Experts of a small language model: 12 layers, a softmax router.
Below are experts of layer 2 (counted from 0) of a mixture-of-experts language model. Rows are named router (the router's row for the expert), gate (a neuron's input weights, with its number), up (a neuron's input weights, with its number), down (a neuron's output weights, with its number) and show model dimensions 0-95. Each number is 128 + 32 x the weight over its row's rms, rounded and kept within 0 to 255.
Before each expert's rows: a language model's description of what the expert responds to. This comes from a sample of Wikipedia text that the model never trained on.

# expert 16
It responds to: Pieces just after a word's first letter or two, such as us in brushed and bonus, on in bonuses, is in whispers.
router [196 184 150 134 123  82 169 111  86  74 171 153 113 169 108 108  94 156 128 112 152 133 112 122  96  88 112 165  93  64 140 119 145 180 133 136 152 149 137 161 147  91 119 154  74  94  76  73 192 111 168 173 174 118 150 165 132 130  69 159 135 117 195 112 129  95 126 147  83 102 129 113 132  79 102 120  94 119 151 134 132 158 128  75 195 156 140 141 106  82 147 102 142 116 161 107]
gate0 [136 107  76 177 139 154 171 121 128 139 143 148 112 108 156 110 158 160 144  89 156 137  80 168  98 114 109 131 132 123 158 143  89 159 147 140 181  58  84 135 132 193 125 115  65 138 119  79  79 144 161  70 118 118 112 101 166 122 170  70  83 119 103 105  92 136 101 129 108  82  99 126 202 107  75 133 176 167  82 140  88 126 160 153 157 149 143 103 164 111 199 160 143 139 123 152]
up0 [136 133 160 173 102 106 148 132  97 102 164 121 127 174 126 155 145  87 184 143 152 114  99 112  77 114 153  58 171 150 180 136 168 174 134 192 120 109 131 145 137  97 152 128 110  64 125 131 110 120  27 115 158 159 138 163 144 113 108 107 139 126 130 192 138 150  71 127 140  49  70  57 101 112 157 130 121  97 142  88  85 167 117 126 160 131 147 115 155 152 121  79 127 121  94 128]
down0 [182 133 121 189 158 193 129  81 137 146 106 113 167 142 129 110 151  92 171 137 143 187 133 124 136 116  72 181 143 107 107 134 142 163 143 127 112 111 100 131 130 144 147 161  84 105 144 156  96 126  72 114  86  99 104 146 120  85  97  65 145 113 136 122 113 146 102  95 134  54 127 107 135 110  51 185 154 173 137 120 137 130 104 105  79 155  81 134 190  99 211  90 135 160 127 169]

# expert 6
It responds to: Year pieces like 19 and 18, United in United States, born, found, called, and odd mid-word pieces like ig in gigantic.
router [ 62 138  78  94 141 140 173 115 191 148 149 202 124 127 200 137  94 106 125 128 120 113  98 110 154 126  97 109 116 116  95 129 144 120 156 100 168 142 136 112 138 123  77 138 185 165 118 134 125  83 158 113 111 124  85 105  93 147 125 121 130 118 142 143  91 114 178 144 150  61 122 179 117 180 101 130 123 139 146 115 126  83  61  82 117 197 158  92 147  53 138 135 143 214 111 116]
gate0 [228 158  81 136  94 164 158 158 119 129 153  73 140 132 135  96 146 116 130 111  88  86 139 125 225 169 148 130 152 160 141 131  95  69 101 167 132 156  83 111 165 117 115 133 139 129 163 125 122 140  93 143  78 189 154 134 107 160 106 103 141 103 140 191 113  72 132 101 142 100 127 164 112 132 105  93 113 156 157  90 168 107 112 166 166 151 129 125 119  92 137  94  92 125  40 142]
up0 [118 116 100  77 160 116 190 167 110 140  92 112 135 160 119 144 182  65 114  99 116  74 135 138  77 135 148 180 104 144  77 141 173  92  81  91 129 175 133 119 120  84 165  47 125 153 185 169 170  85 131 161  98 174 166  77 140 174 128  59 143 108  98 107 107 126 139 117 151 132 118 104 160 141 105 126 107 143 162 121 187 177 127 139 139 166 118 110 112 127 156 150 121  78 126 160]
down0 [156 113  87  98 118 144 159 151 156  92 144 152  88 125 127 164 173 144 125 155 166 137 151 133  49 161  75 142  83 122  94 165 128  98 134  84 144 150 123 173 127 131  84 160  94 139  86 157 197 156 114 123  92  95 115  80 109 131  81 131 110 137 167 211 149 103 178 106 129 135 197 158  83  69 112  86 123 177 169 134 175  83  98 132 120 120 116 160 118 117 143 146  89 159 105 157]

# expert 17
It responds to: Letter s and short pieces after brackets, slashes or dashes, such as m3/s, (sister, (second round), plus re-, ex-.
router [ 81 103  99 193 132 148 128  92 194  98 123  91 140 110 115 136  90  93 128 153 134 151 135 116 128  89 107  91 100 133  86 151 157 152 139  65 105 135 161  67  97 114 173 132 161 142  86 146 123 130 134 196 173 149 153  67 167  93 110 113 123 151 119 155 172 102  95 136 209 131 136 117 152 170 151  94 132  71 163 116 118  92  70 134 124 143 179 183 103 144  69 146 168 103 119 118]
gate0 [109 137 121 152 144 133 108  50 104 211  84 128  77 108 190 105 116 129 134 151 128 156 208  78  84 105 146 140 121  65  97 112 155 114 115 128 114 129  80 145 152 115 147 131 126 110 108 134 117 126 114 170 115 156 152 116 164 137 110 168  66 125 181  78 142 154 167 172 109  99 172 161 182 123 168 123 119  80 154 125  74  90 147 120 110 156 148 144 194 126 113  61 109 132  99 124]
up0 [115 163 153 113 110 165  89 188 119 102 196 175 131 117 117 142 144 175 128  84 140 108 117 142 165 137  23 138 124 144 144 129 119 119  96 171 171 139 104 116 129 203 130 149 130 119 175 154  83 154 139 149 110 117  95 144 107 150 183  79 103 113  92 149 108 135 149 119  86 147 108 140  99  67  87 167 190 118  70 125 104 116 122 178 158 108  67 131  83 159 151 145 132 140  74 123]
down0 [114 172 125  91  84  98 107 127  97 113 116 159 125 145 116 135 109 109 116  77  66  80  82 184 158 118  80 117 139 114  96 177  91 101  50 128 130 126 123 111 135 136 170 123 147 134 155 138 218 124 127 158 196 122 103 173 164 158 132  50 150 107 147 132 149  99 136 171 159 151 117 169 131 127 154 170 198 183  88 146 130  86 123  80 145 159 126 150 142 108 154 117  84 138 104 149]

# expert 23
It responds to: Word-initial or mid-word h, t, K and numerals, such as rh-izosphaer, sp-h-incter, Man-h-attan, t-urbocharged, K-wara.
router [122  90 170  78 152 129  76  68 162 169 139 155 136 115  88 121 129 104 129 161 158 194 142 110 176  92 135 113 127 153 117 196 175  74 159 101 154 105 145 138 106 104 169 144 106 171  86 151 158 181 122 128 125 142 146  87 100  80  69 110 104 142 127  97 133 130 141 120  78 166 182 116 108 110 125 128 131 126 143 104 127 142 155 115 143  68  58 152  99 110  59 149 140 209 146 114]
gate0 [134 176 165  86  67  87  67 109 155 143  81 143 138  86 139  83 103 104 151 141 139 180 114 181 154  96 178 169 192  95 128 112 144  73 123 137 118 137 120 158 131 154 124 134  97  96 101  94 145 188  82 132 137 154 140 125 191 108 144 135 140 104 119 127  99 155  95 137  81  95 149  47 111 101 143 149 128  82  97 141 131 123 165 138 116 115 193 149 133 107 114 103 146 218  96 146]
up0 [117 193 184 111  69 106 123 112  97  98 138 191 142 175 105 139 110  78 135 118 153 105 133 115  90 128 198 149 130  67 118 108 132  99 161 109  93 161 119 137 125 129 144  61 106 144 173 115 134 147 109  75 126 141 105  65  84 114 126 120 122 122 137 149 123 121 124 148  49 115 176  84 158  97 183 151  87 181 110 115 153 181 155  77 124 118 116 143 133  78 165 130 126 142 109 199]
down0 [163  74 103 144 113  97 115 195 130 132  93 197  70 142 219 113 121 166 138 129 150 123 119 123 127 122 102 126  88 171 136 116 106  97 184 121 158  84 110 140  80 209 142 104 116 118 142 154  82 152 204 117 115  92 174 102 140  98 114 117 166  44 118 149 141  75 181 106 133 136 126 120 146 139 122 122 128 133 135 121 157  95 116  86 163 174  78 119  99 140 162 126 146 123 108  95]

# expert 19
It responds to: Word-initial consonants or clusters starting a split word, such as tr-ouble, Br-ennan, bl-anks, R-aleigh.
router [ 98  95  97 101 108 137 115  83 127 161 112 178 155 153  92 163  95 142 135 150  77  72 132 123 163 170 160  88 126 129 126 165 121 121 176 151  84  79  83 119 110 109 137 110 105 114 125 171 122 117 183 151 120 111  58  77 157  76 127 162 125 146 128 133 167 144  60 122  81 123 175 179 187 117 154 123 157 148 141 132 105 150 143 124 141  38 106 178  90 159 144 151  81 126 146 179]
gate0 [114 105 128 122 139  75 141 145 137  84  72 132 107 158  72 149 141 154 129 138 139  84 145 164 107 114  56  86 136 148 106 119  45 128 177 122 162 171 176 126 124 141 127 121 160 149 148 111  79 133 107  20 145  85 141 106  84 164 168 119 167 109 143  96 137 187 102 145 130 184 123 117  98 180 119  69 171 165 138  83 138 173 122  87 106 150 135 104 133 156 150 152 156 128 132 138]
up0 [166 124  98 192 225 158 101 120 111 178 103  89 136 152 102  81 177 129 143 115 191  94 117 159 143  69 153 105 190 110  77 112 178 109  91 171 129 100 102  95 149 113 112 148 132 174  80 118 164  80 125 106 139 157 163 141 138 134 121  78 145 117 119 178 153 124  73 119 134 157  94 137 125 148  89 115  68 134 174 118 167 108 116 116 120  81  94 111 150 127  85 119 175 133 136 116]
down0 [126  71  85 103  75 196 161 147 138 154 155 130  80 134 102 145 151 150  80 129 129 119  76 159 143 140 173  90  90 164 129 114  84 136 185 144  59 109  83 214 130 115  80  85 116 150 150 144 147  96 188 173 103 116 152 133 111  86 153 101 108 117 104 180 185  89 112 106  84 156  96 166 151 133 130  94 176 130 152 169 128 161 110 127 131 132 119  82 111 128 140 153 135 130 105 163]

# expert 13
It responds to: Inner pieces of longer words and foreign names, such as subcom-mit-tee, gu-it-ars, Samv-at, div-or-ced.
router [144 154 168  97 172  95 155 120 111 158 189 108 145 103 148 192 115 156 125  58 122 136  90 168  64 147 100 166 168  68 152 126  94 131 109  92 164 108 110 161 142 191 125  85  76 114 136 133 131 115 119  67 122 151 120 123 151  92 197  88 139 109 133 115 129 119 185 144 121 133 115  99  92 127  62 111 138  59 152 105 116 136 129 115  90 113 162 188 156 150 144 154 162  93  91 161]
gate0 [186 155  84 130 155  64 116 158 153 106  91 120 125 133 171 107  99 143 167 140 108  97 135 144 115 118 136 158 159 173  83  69 167 144 102 202 123  52  91  93 150  78 101 176 113 133 161  85 188 146  98 178 113 142 130  79  76 107 114 135  92 119 113 159 138  76 135 129 125  94 159 149 167 139 159  77 106 175 103 125 170 108  87 129 129 148 185  98 109 123 124 147 147 133 114 175]
up0 [135 209 164 102 108 129 123  77 170 152 166  86 162 129 136 129 116 141 164 144 107 153 137 150 129 131  94 200 145 188 107  78 142 112 108  61 140 128 105 135  93  84 129  91  92 191 189 138 208 136 146 129  98 125  96 107 130 170 163 107 143 114 136 148 105 136 158  96 141 176 140  99 104 145 144 165 146 127  78 102 118  70  85  93 109 101 177  78 147 110 110 183 141 134 125 170]
down0 [115 136  76 125 124  91  51 107 185  79  98 148 105  90 131 155 141 159 126 125 114 147 125 142  59 118  95 103 102  96 190  90 169 157 107 135 114  91 180 149 106 107 106 190  73 122 108 136 128 129 172 151 174 112 132 119 125 130  70 145 133 113  91 132  82  76 169  93 153 154 168  90 167 148 166 117 142 185 144 103 140 135 121 131 148 113 161 128 120 142 186  93  89 184 172 178]

# expert 15
It responds to: Capital letters and abbreviations at sentence, heading or table-cell starts, plus brackets, such as Under, Yale, RUS, (.
router [ 89  72 110 121  89 140 155 157 106 175  80  61 136 122 101 115 111 110 140 184 172 147 152 110  85 164  87  48 145 117 103 125 149 156 137 154  80  92 130 118 100 104 148 107 159 125 145 195  80 167 111 160 125 190 128  98 154  87 132 136 136 149 131 102 116 108 131 102 144 126 146 147 181 171 150 115 150 122 146 153 160  51  45 137 127 162 154 108 156 131  86 147 157  94 178 147]
gate0 [146 104 188 135 153 157 150 131 148 106 151 111 129  84 116 146 125 165 117 154 133 177 136 121  61 151 145  90 100 175 114  89 113 100 123  73 144 131 128 132 106 132 108 136 129 113  96 136 170 110  34  73  96 100 154 148 159 132 109 124  85  92 114  87 129 163 150 149 152 136 145  70 154 135 135 131 208  77  94 200 156 226 126  71 116 108 149 160 145  89 128 109 123 117 155 124]
up0 [107 171 104 138 126 132 126 101 123  69 129 224 142 124 140 125 144  97 143 167 161 110 144 101 205  87 189 155  95  70 143 154 162 181 108 181 148 125 155 132 135 107 148 116 128 125 162 108 140 122 177 187 162 128 147  96  87 119 126  94 168 188 166 124 135  81 116 108 112 119  68 156 105 129 148  98  97 157  99  62 114  64 121 172 146 130 126 109 122 151  72 115  83 115 134 142]
down0 [141  82 132 119 176  80  84 116 112 129  96 123 129 181  93 154 136  94 103 112 173 146 129 139 115  56 160 142 192 110  98 151 191 186 116 130 232 165  73 121 120 149 167 130 124 173 123  97 118 135 157 156 141 122 131 130 116  72 128 179 111 130  98 130 134 144 123 140 120 132 135 147  93 118 128 140  93  83 116  69 161  61 173 116  71 131 161 141 113 115 136 113 131 188 122  69]

# expert 3
It responds to: Function words joining or opening phrases, mostly and between adjectives, plus 's, his, an, a, commas and colons.
router [126 148 166 117  96 147  63 113 114  85  89 170  97  96 106 128 128 133 115 113 101 161 150 137 162 128 236 193 106 149 105 162  72 158 138  67 148 150  73  82 165 179 106 132 144 122 159 119 108 146 116 154  91 107 165 122  81 109 155 119 150 118 117 122 152  86  59 161 166 181 150 133 158  96 150 118 150  99  75 138 131 145 152 154 129  98 170 101 161 172 104  91 136 152 119  92]
gate0 [121 120 172 193 148 150 138  81 128 138 102  94 101 144 120 129 155 130 130 122  82 139 111 134 181 123 164  55 209 118 105 112 114 205 145 103 166 124 146  60 138 144 196 126 146 155 120 135  87  47 119 123 129 162  77 110 113 109  39 179 155 136  54 125 136 166 170 141 135 152 117 103 124 170 110 133 127 104 132 149 124 118 121 131 162 144 112 145 113 123  71 127  93 131 149 154]
up0 [ 92 138 158 213 101 130  94 120  70 132 118  99 121 126 126 132 152 164 106 181  66  91 106 144 172 137 106 117 153 142 125  97 132 154 140  99 182 160 135  79 165 177 136 153 147 127 132 130  78 101 100 130 199 145 144 144  48  97 166 139 148 102  86 113 155 133 158 158 109 184 113 113 119 164 175 133 141 102 125 125 137  79 127 141 144 106  67 105 112 122  46 184  86 139 123  88]
down0 [ 57 144  98 122 160 144 104 123 150 110 144 118 150 131 101 143 143 134 120 136 158  75 161 117  88  64  97 107 162  65 149 162 162 112  92 110 112 136 128 138 103 150 131 168 150 121 196 160 142 136 119 127 162 116  99 108 108 188 192 118 126  88 124  89  98 207 144 123 135 125  88 119 161 141 135  94 156  72 137 151 186 195  69  95 150 154 113 109 195  96 117  73 124 148 160  91]

# expert 9
It responds to: Table spaces, digits and first pieces of words cut at the stem, such as Cl-u-j, confl-ic-ts, appro-, gradu-, contin-.
router [201 121  61 124 124 149 147 111 107 122 170 131 113 145  70 119 148 132 156 131  90 132 107 142 113 138  85  98 122 105 183 163 148  97 106 183 110 145 118 173 115 100  62 143 120 152  87  68 116 140 173 123 142 131 148 142  80 117  82 170 134  95 163 147  44 113 136 106 126 105 170 124  95 113 107 144 111 200 136 135 151 170 197 112 132 145 120  80 167  65 162 105 121 114 185 110]
gate0 [165 122 124 130 152 129 108 153 111 121 146 161 111  77 123  94 153 150 139  69 148 114  91 156 180 125 139 142 150 168 107 118 140  55 144  57 157 142 128 118 218 127  97 138 108 152 156 129 102 160 120  81 150 126 205 131 142 146 103 147  90 106 120 159 119  97 100 161 228 114 133 134 103 156  96 143 116 130 115 155 141 132 147 197  99 177 149  89 156 101 121  55  89 113  93 164]
up0 [165  78  99 188 130 167 126 127 144 121 145 100 116 146 113 138 120 140  98 124 125 213 122 113 134 129 161  98 142 132 173 151  65 140 113 180  27 122 102 134 105 155 157 132  71 124 181 146 111 116 126 116  99  98  64 102 165  94 139 121 117 142 121 147 128 170  85 102 131 145 146 151 153 112 189 132 132 132  99 138 101  98 110  47 165  83 131 194  84 148 167  70 104 103 130 149]
down0 [ 97  72  99 106 162 106 151 129 125  97 143 105 109 102 176 134 125 146 169 139 121 146  91 102 136 121 134 132  68 109 130 167 163 114 154 145 240 142 116 140 157 132 119 188  59 116  79  52 158 142 152 104 123 205 135 125 160 125 131 187 135 110  60 165 119 148 141 166  97  92 102  67 119 110 142  90  87 120 136  83 113 141 114 116 172 121 142 129 121 144 156 141 169 164 161 112]

# expert 21
It responds to: Middle pieces like ill, und, all in split words, such as p-ill-ars, h-und-red, inst-all-ation, plus also, had, not.
router [164 216 186 108 110 101 175  77  76 168 129 111 141 142 182  93 131 126 129 152 140 136 114 161 138 140 106  98 153 107 171 117 110 107 168 104 176  67 119 149 107 137 146 115  93 106 146 134 131  70  58 143  70  99  97 111 118 127 162  70 153 111 103  92 128 166 155 112  87 148 131 106 132 157 103 107 139 126  97  89  92 155 157 173 202 101 146 153 183 152 130 147 147 157  98  81]
gate0 [142 191  75 127 130  37 147 124 146 194  95 134 123 138 160  97  97 119 134  76 140 124  67  99 196  93 126  63 142 162  71 138 172 116 126 106 153 140 124  98 140 135 170 144  97 133 153 168 154 183  39 120  61 151 130 103 170 143 137 141 186 113 103 156 119 125 135 140 155  97 160 128 143 132 132 152 112 114 113 166  77 133 154 126  86 149 124 104 101 134 174  95 155 116 131 144]
up0 [182 103  31 147 116 137 117 151  62 157  61 137 129 109 124 213 120 134 111 145 149 136 142 161 101 142 131 129 170 141 169 126 197 115 153 103 125 139 134  86 135 137  78 148 147 122 137 115 160 127 114 124 142 171 176 114 151  52 117 122 149 144  83 118 157 104 150 172  90  72  96 130 166 102 124 106  80  94 138 116 131  97 129  98 216 100  79 157 143 158 148 126 132 150 153  98]
down0 [131 109 179 138 144 100 143 144 155 121  82 141 148 130 179  77 155  86 172 108 116 159 192  35 125 117  90  78 120 139  91 170 122  87 132 156 132 117  70 124 106 149  62 153 107 136  97 121 174 113 131 128 167 108 177 155 143 148  86  80 184 143 130 127 218 149 177 110  97 110 150 145 110 146 129 163 125 148 146 142 103 181  85 164  99 130  88 139 115 134 121 128 126 151  93  74]

# expert 14
It responds to: Second pieces of proper names after an initial capital, like ose in Jose, and words like more, most, some, New.
router [ 17  89 141 132 133 105 105  82 130 178  91 149 114 105  68 127  96 143 124 143 142  56 139 126 183 148 201 145 120 134 134 110 143 188  95 137 133 119 153  77 115 149 177  98 119 148  65 124 115  95 141 172 174 114  96  91 158 101 153 141 120 120  79 192 126 165 126 139  69 141 150 143 176 118 141 111 105 153 136 138 139 185 122 118 123 174 131 156 165 155 157 109 158 160 124 149]
gate0 [ 91 132 189 120 120 125 101  87 145 109 118 136 142 172  99 143 151 169 132 145 145 108 134 201 192 120 182 135 178  59 111 118 132 160 111 143  99 137 103  98  95 134 142 107 127  74  43 117 108 112 122 146 100 145 137 151 113 159 122  85 122 187 105  97 209 105 129 188 157 122 126 148 120 203  96 138  92  82 156  90 161 109 107 130 106 184 140 130 140 121 105 115 176 147 170  94]
up0 [147 106  85 113  82 161 116 144 148 175 189 190 129 113 148 100 113  55 126 129 114 101 108 164  73  89 114 120 135  88 149 137 131 115  99 121  94 141 170  82 109 145 156  92 132 169 178 178 141 161  74 103 173 126 122 130 139 185 103 120 152 100 150 140 121 103 179 115  92 154 130 118 134  97 148 115 147  77 118  89 176 139  57 179 219 109 137 113 153  95  74 125 129 154 109 127]
down0 [134 105 148 143 114 137 136  94 150 188 136  63 155 157  67 143 143 160 145 100 175 100 135 138 191 190 167  49 104 107 135 147 136 120 116 136 101 129 185 108 109 120 127 140 150 176 118 119 105 121 141 132 149 103 137 103 130 118 158  72 105 100 138 158 193 187 126 135 128  66 128 153 118 161  83 119  78 156 155 160 153 108 144 143  73  70 186 134 114 129  83  86  88 172 144  77]

# expert 7
It responds to: Whole-word nouns naming things in sports, music, transit and politics, such as season, album, League, Party, line.
router [ 83  55 177 104  87  93  96 107 153 142 137 139  95 124 125 104  97  47 136 162 155  60 127 130 176 126 147 115 166 102  79 128 115 176 148 192 145 149 162 103  95 159 122 138 146  98  89 147  90 139 156 138 177 167  79  93 151 128 138 140 142 107 101 166 110 164  78 140 123 137  88 122 151 144 166 122 137 166 175 139 130 131  95 154  92  70 132 129 143 156  58 170  98 191 145 132]
gate0 [112 126 129 127 126  41  64  74 143 184  85  89 128 135 182  46  83 128 149 133 113 115 135 126 190 156 115 115 163 160 114  64  99 134 117 154 137 141 127 128  92 124 128 174 134 145  62 149 143  90 166 119 132 109 134 114 142 151 144 165 152  79 163 128 104 137 122 147 159 131  67 109  83 141 126 154 157 143 157 129  58 136 172 164 117  96 118  96 140 127 177 149 146 137 121 211]
up0 [199 120 156  29 103 151 208 103  94 121 126 125 123 132 112 112 156 154 120 118  94 125 114 134  89  83 173 172 102 137 140 168 137 118 139  53 118  63 104 154 153 161 137 133 131 103 167  92  81 223  82 135 133 186 136 132 118 128 129 130  78 145 132 108 160  80 148 136 118 131 173  99 153 137  89 113  93 160 103 140 179 135 125  96 140 159 154 104 135 153 135 116  72 147 146 129]
down0 [132 107 160  98 146  85 125 159 103 156 143 105  68 137 139 122 155 154 135 102  96 101 172 141 147  83 118 156 159 161 153 135 159 136 143 185 112 125 115 175 131 158  85 125 148 102 146  94  68 143 167 125 113 177 124 196  56 148 162 168 119  53 169 159 131  97  76  99  64 135 140 137  96 150 114 119 144 117 158 152 104 107 101 149 174 133 124 161 140 113  98 166  82 118 138  28]

# expert 0
It responds to: Word-internal fragments and suffixes after a partial stem, like et in beetle, el in kneeler, ing in getting.
router [ 82 159 140 109 142  99 133  81 104 128 157 154 104 130 151 127  78 122 126 133 173  83 124 132 125 107 140 168 129 141 142  78 209 120  71  46 138 192 140 154 173 127 117 111 137 161 139 116 171 107  98 114 149 157 147 215 141 164  77 129 122 178 111  90 190 114 150 114 119 149 108 160 136 104 168 167  88  57  85 142 139  97 140 143  93 122 101  92 112  92 131 133 106 132 126 193]
gate0 [157 110  69 141  75 161 167 121 139 152  94 176 173 138 164 104 150 111 141  67 111 165 175  97 115 112 166 109 137  97 117 175 116  91 153 126 124 121 118 105 150  80 231 106 136 119 118 152 167 134  86 160 102  99 209 154 167 117  59 104 166 131 134 185 130 108 140 143 129 103 110 123 122 105  83 167 110 118  62 122 124 116 152 107 168  93 167 135 149  84 147 111 111  73 132 122]
up0 [109 116 135 158 106 146 148 100 136 110 180 116 134 141  56 123 119 165 102 122 151 105 139 103  87 139 141 134 121 161  97  64 169  49 106 126 154 138 110 156 116 197 118 121 145 183 171 127 104 174 162  93 126 141  94 110 107 113 124 112 112 111 140  93 157 117 144  81 163 153 214 183 160 103 142  92 179  82 132 101 147  50 103 189 138 122  69 168 148 106 122 131  87 151 122 153]
down0 [ 90 128 158 104 106 134 103 123 166 115 108 105 129 101  90  77 128 109 160 207  45 124 153 174 119  97  99 153 142 120 163 144  61 185 160  63 120 154  37 137 152 135 112  89 125 160 139 123 102 155 174 146 107 133 155 162 135  84 127 106 149 161 100 178 175 109 143 126  78 112  93 167 143 107 183 186  84 162 140 147 141 115  80 115 126 113 161 145 146 152 147 137 114 108  97 113]

# expert 5
It responds to: Final or middle syllables of words and names, such as -her in weather, -ley, -ham, -al, -ara, -field.
router [138 125  83 108 149 116 122 155 120 103  99 104 102 121 147 144 186 169  94 135 140 122 169  72 121 185 127 173 103 203  98 113 171  72  89 137 136 113 125 139 122 122 126 104 148 111 165 126 110 147 139 164 103 137 198 141 139 153 175 136  89 183 121 110 100 139 137 114 118 148 102  43  84 143 161 145  98 139 189 130 132  64 172 122  75 148  58 135 100 143 150 150 168 148 162  63]
gate0 [173 178 110  91 117 156 165  96 186 148  92 107 134  54 163 127 149 129 132  88  44 132 146 108 157 198 168 137 122 156 114 140 127 106 100 134  88 146 115 151 112 120 150 132  81 161 158 166 128 132  51 154  89 147  98 117 118 138 120 109 120 189  69 100 152 105 102 110 126 128 122 164  99 109 101 128 186 143  68 123  90  81 168 120 105 139 143 125  88  71 175 141 122  95 120 177]
up0 [159 180 144 166 181 126  91 118 152 116 105  90 141  81 102 129  85 137 124 188 140 104 151 140 109 128 163 105 119 137 111 143 167  88  89  77 119 107 115 154 144  85 115 121  85 190 114 148 149 139 120  63 169 112 168 137  48 144 112  86 126 154 159 146 160 123 142 197 129 169 147  95 169 151 115  65 131  68 121  87 124 117 164 139  71  74 179 186 128 137 109 111  98 105 116 124]
down0 [118  56 164 127 126  98  89 118 141 137 178 135 124 101 185  82  98  96 132 152 157 110  83 120 153  77 103  93 110 149  81 120  20 122 135 101 136  83 189 170 130 153 105 122 120 126 105 118 154 165 131 100 158 155 126 141 148 176 116  74 199 135 174 133 128  76 149 181 166 146 126  72 128 150 111 142 138 192 176 100 154  91 153 124 149 109 138 135 158  76 145 117 128 124 139 138]

# expert 4
It responds to: Final pieces closing agent or plural nouns, like ors in Directors, ers, ians, ation, and whole nouns such as player, species.
router [138  52  90 135 166 106 155 107 130  97 136  99 138 102 184 106 192 122 106 112 105 157 146 123 141 113 145 138 100 190 108 140  78  80 101 165 101 165 134 149 142 110 114 142  71  90 116 168  88 131 143 114 111 145 144 139  91 196 170 145 148 160 145 108 102 147 103 148 204 160 105  75 115 152 136 110 121 176 127 205 104 159 181 176  81 157  77 115 120 154 109 133 115 158  89  91]
gate0 [183 163 139 132  90 150 115 161 187 154  66 156 132 110 138 118 116  96 116 137  53 107 115 113 158 137 100 147 113 155  51  72 132 130  89 134  65 130 115  87 159 138 165 120 117 132  79 183 128 102 107 130 130 168 104 122 169 125 117 142 170 154  91 139 136 146 103 173 175 125 174 117 133 154 137 236 163 111  76 107 139  93 105 151 122 165 103  89  81  88 167 107 145 125 120 143]
up0 [170 114 128  94 131  92 131 132 172 106 170 147 128 187  99 150 222 133 143 160 145 157  77 162 166 147 122 123 140 117 169 102 126 199 170 180 146 115 129 108  95 155 143 112 154  92 163 101  91 110 153  93 181 124 134 122  86  83  76 150 170 114 100 125 120  63  85 100  97 107 119  71 126 133 139  84  98 113 182 135  79 127  89 125 121 106 138 173 173 148 102 100 120 132 103 186]
down0 [132 194 115 196 144 161 119  94 136 185 123 109 147 155  76 130 119 122 137  68 115 114 120 102  65 130 144  66 135 120 134 113 152 109 145 133 120 152 149  98 185 132 154 183 175  99  71 142 175 143 102 117 132  88 155  85 118 124 150 140 176 100 121 141 170 162 139 109 128  65 112 120 150  94 168 193 136  99 113 107 171 130 148  98 144 124  76 142 164 158 161  99  92 145  47  79]

# expert 20
It responds to: Pieces following a capital or initial consonant, such as em in Cemitério, p in Responsio, and prefixes Al, pro, cons, rec.
router [180 136 172 150  96 128 144 157 105 119 114 111 150 190 129 154  92 153 135 137 123 153 148 128  74 130  92 145 151 122 106 141 100 101 159  82 128  58 128 125 106  65 185 121 149 150 156 108 177 162 156  73 162  98 183 171  88 146  88 111 125  80 188 194  79 155 118 106 163 129  89 172 109 164  65 133 119 133  82 120 160 127 150  85 145 121 121 155 126 108 130 137  93  83  67 127]
gate0 [115 158 157 161 134 171 125 125 167 157 149 167 169 116 159 103 104 104 137  83  86 145 107 145  98 104 116  73 134  62 163 137 112 145 124 153 143 124 145 145 108  99 175 142 168 132 152 108 123 146 130 151  98 114 129 169 134  58 105 127 100 185 130 110 150 170 150 110 126 177 112  78 177  92 108 188 133 134  38 156 156 179 154 157 115  90  48  72 142 106 114  86  80  96 120 102]
up0 [117 165 118 155 105 110 148 150 115 110 141 159 150 137  59 136  85 102 112 149 154 109 164 155 131  96 121 183  87  78  53 101 121 166 176 125 127 115 138 139 149  87 141 107 181 107 120  74 177 117 100 137 150 105 178 134 107 166  70 156 123 163 112  75 161 140 145 154  89 133 136 107  57 112  57 174 122 138 114  59 131 105  60 154 150 168 157 117 156 148 100 108 103 145 166 109]
down0 [104 191  70 115 138 174 114 140 190 130  69 159 108 107  72 138 145 148 104  86 139 173  45 129 165 153 170 129  78 135 118 150 132 161 140 142  86 178 165 102 135 175 122 136 164  98 150 136 181 140 176 120 141 148 114 129  99 117 105 174 135  98 167 107  94 125  80 108 167 124 155 154 122 122 110 138  96  48 151  88 101 158  99  52  86 138 125 116 114 157 113 118 141 164 146 109]

# expert 2
It responds to: Sentence-level function words opening noun phrases or clauses, such as the, a, an, his, it, this, no, each.
router [ 71  96 106 138  72 113  92 141 143 124 129 119 114 160 149 119 132 149 138 184 144 104 154 112 183 132 146  72 172 131 163 153 124 117 151 116  87 119 125 115 138 109 105 111 111 129 141 145 214 182 142 181 164 122 144 167 100  62 158 150 129 124 106 133 165  95  60  98 139  53 126 153 146 135 156 106 174  85  64  98  98 107 128 225 124 140 126 122  85 134  85 107 121 126 169  96]
gate0 [168 168 100 114 191 107 158 111 163 118 107 153 100 108 118 151 129 145 138 131 141  63  75 106 178 168  48 119 162 163 126 138 168 140 167 126 183 109 121  50 103 104 114 140 112 148 103 203 135 122 143 117 114 101 161  97 101 149 122 157 180 121 139 168 113 141 122 141 147 134  58 123  85 110 164 128  91 170 143 130 149  96 144 115 139 133  58 107 146  59 116 114  72 154 115  77]
up0 [104  50 147 166 105 167 107 109 119 130 165 136 124 161 160 119 146 127 132 111 122 114 202 105  70 108 133 121  63 141 121 146 108 132 121 125 132 156 122 160 166 138 113 122  81 169 221  74 100 141 115 121 144 110 137 166 131  79 128 130  58 128 147 139 148 130 128 132 103 162 161 127 109 103  48 115 101 117 155 141 179 204 207  94 117  92 158  85 118 161 148 154 148  90 139 112]
down0 [148  55 154 128  98 138  88 159 135  82 121 116  57 155 104 175 155 101 121  65 125 125 106 157 150  93 157 151 156  73  82 107 149 133 153 121 116 125 108 148  98 175  73 116 125 149 123 186 143 200 183 136 171 176  75 106 132 121 122  98 129 171 101 172 142 179 127 150  64 159 124 102 113 109 103 184  78 131 130 142 124 172  79 132 103 113 169 138 138 114  69 141 147 115 126 131]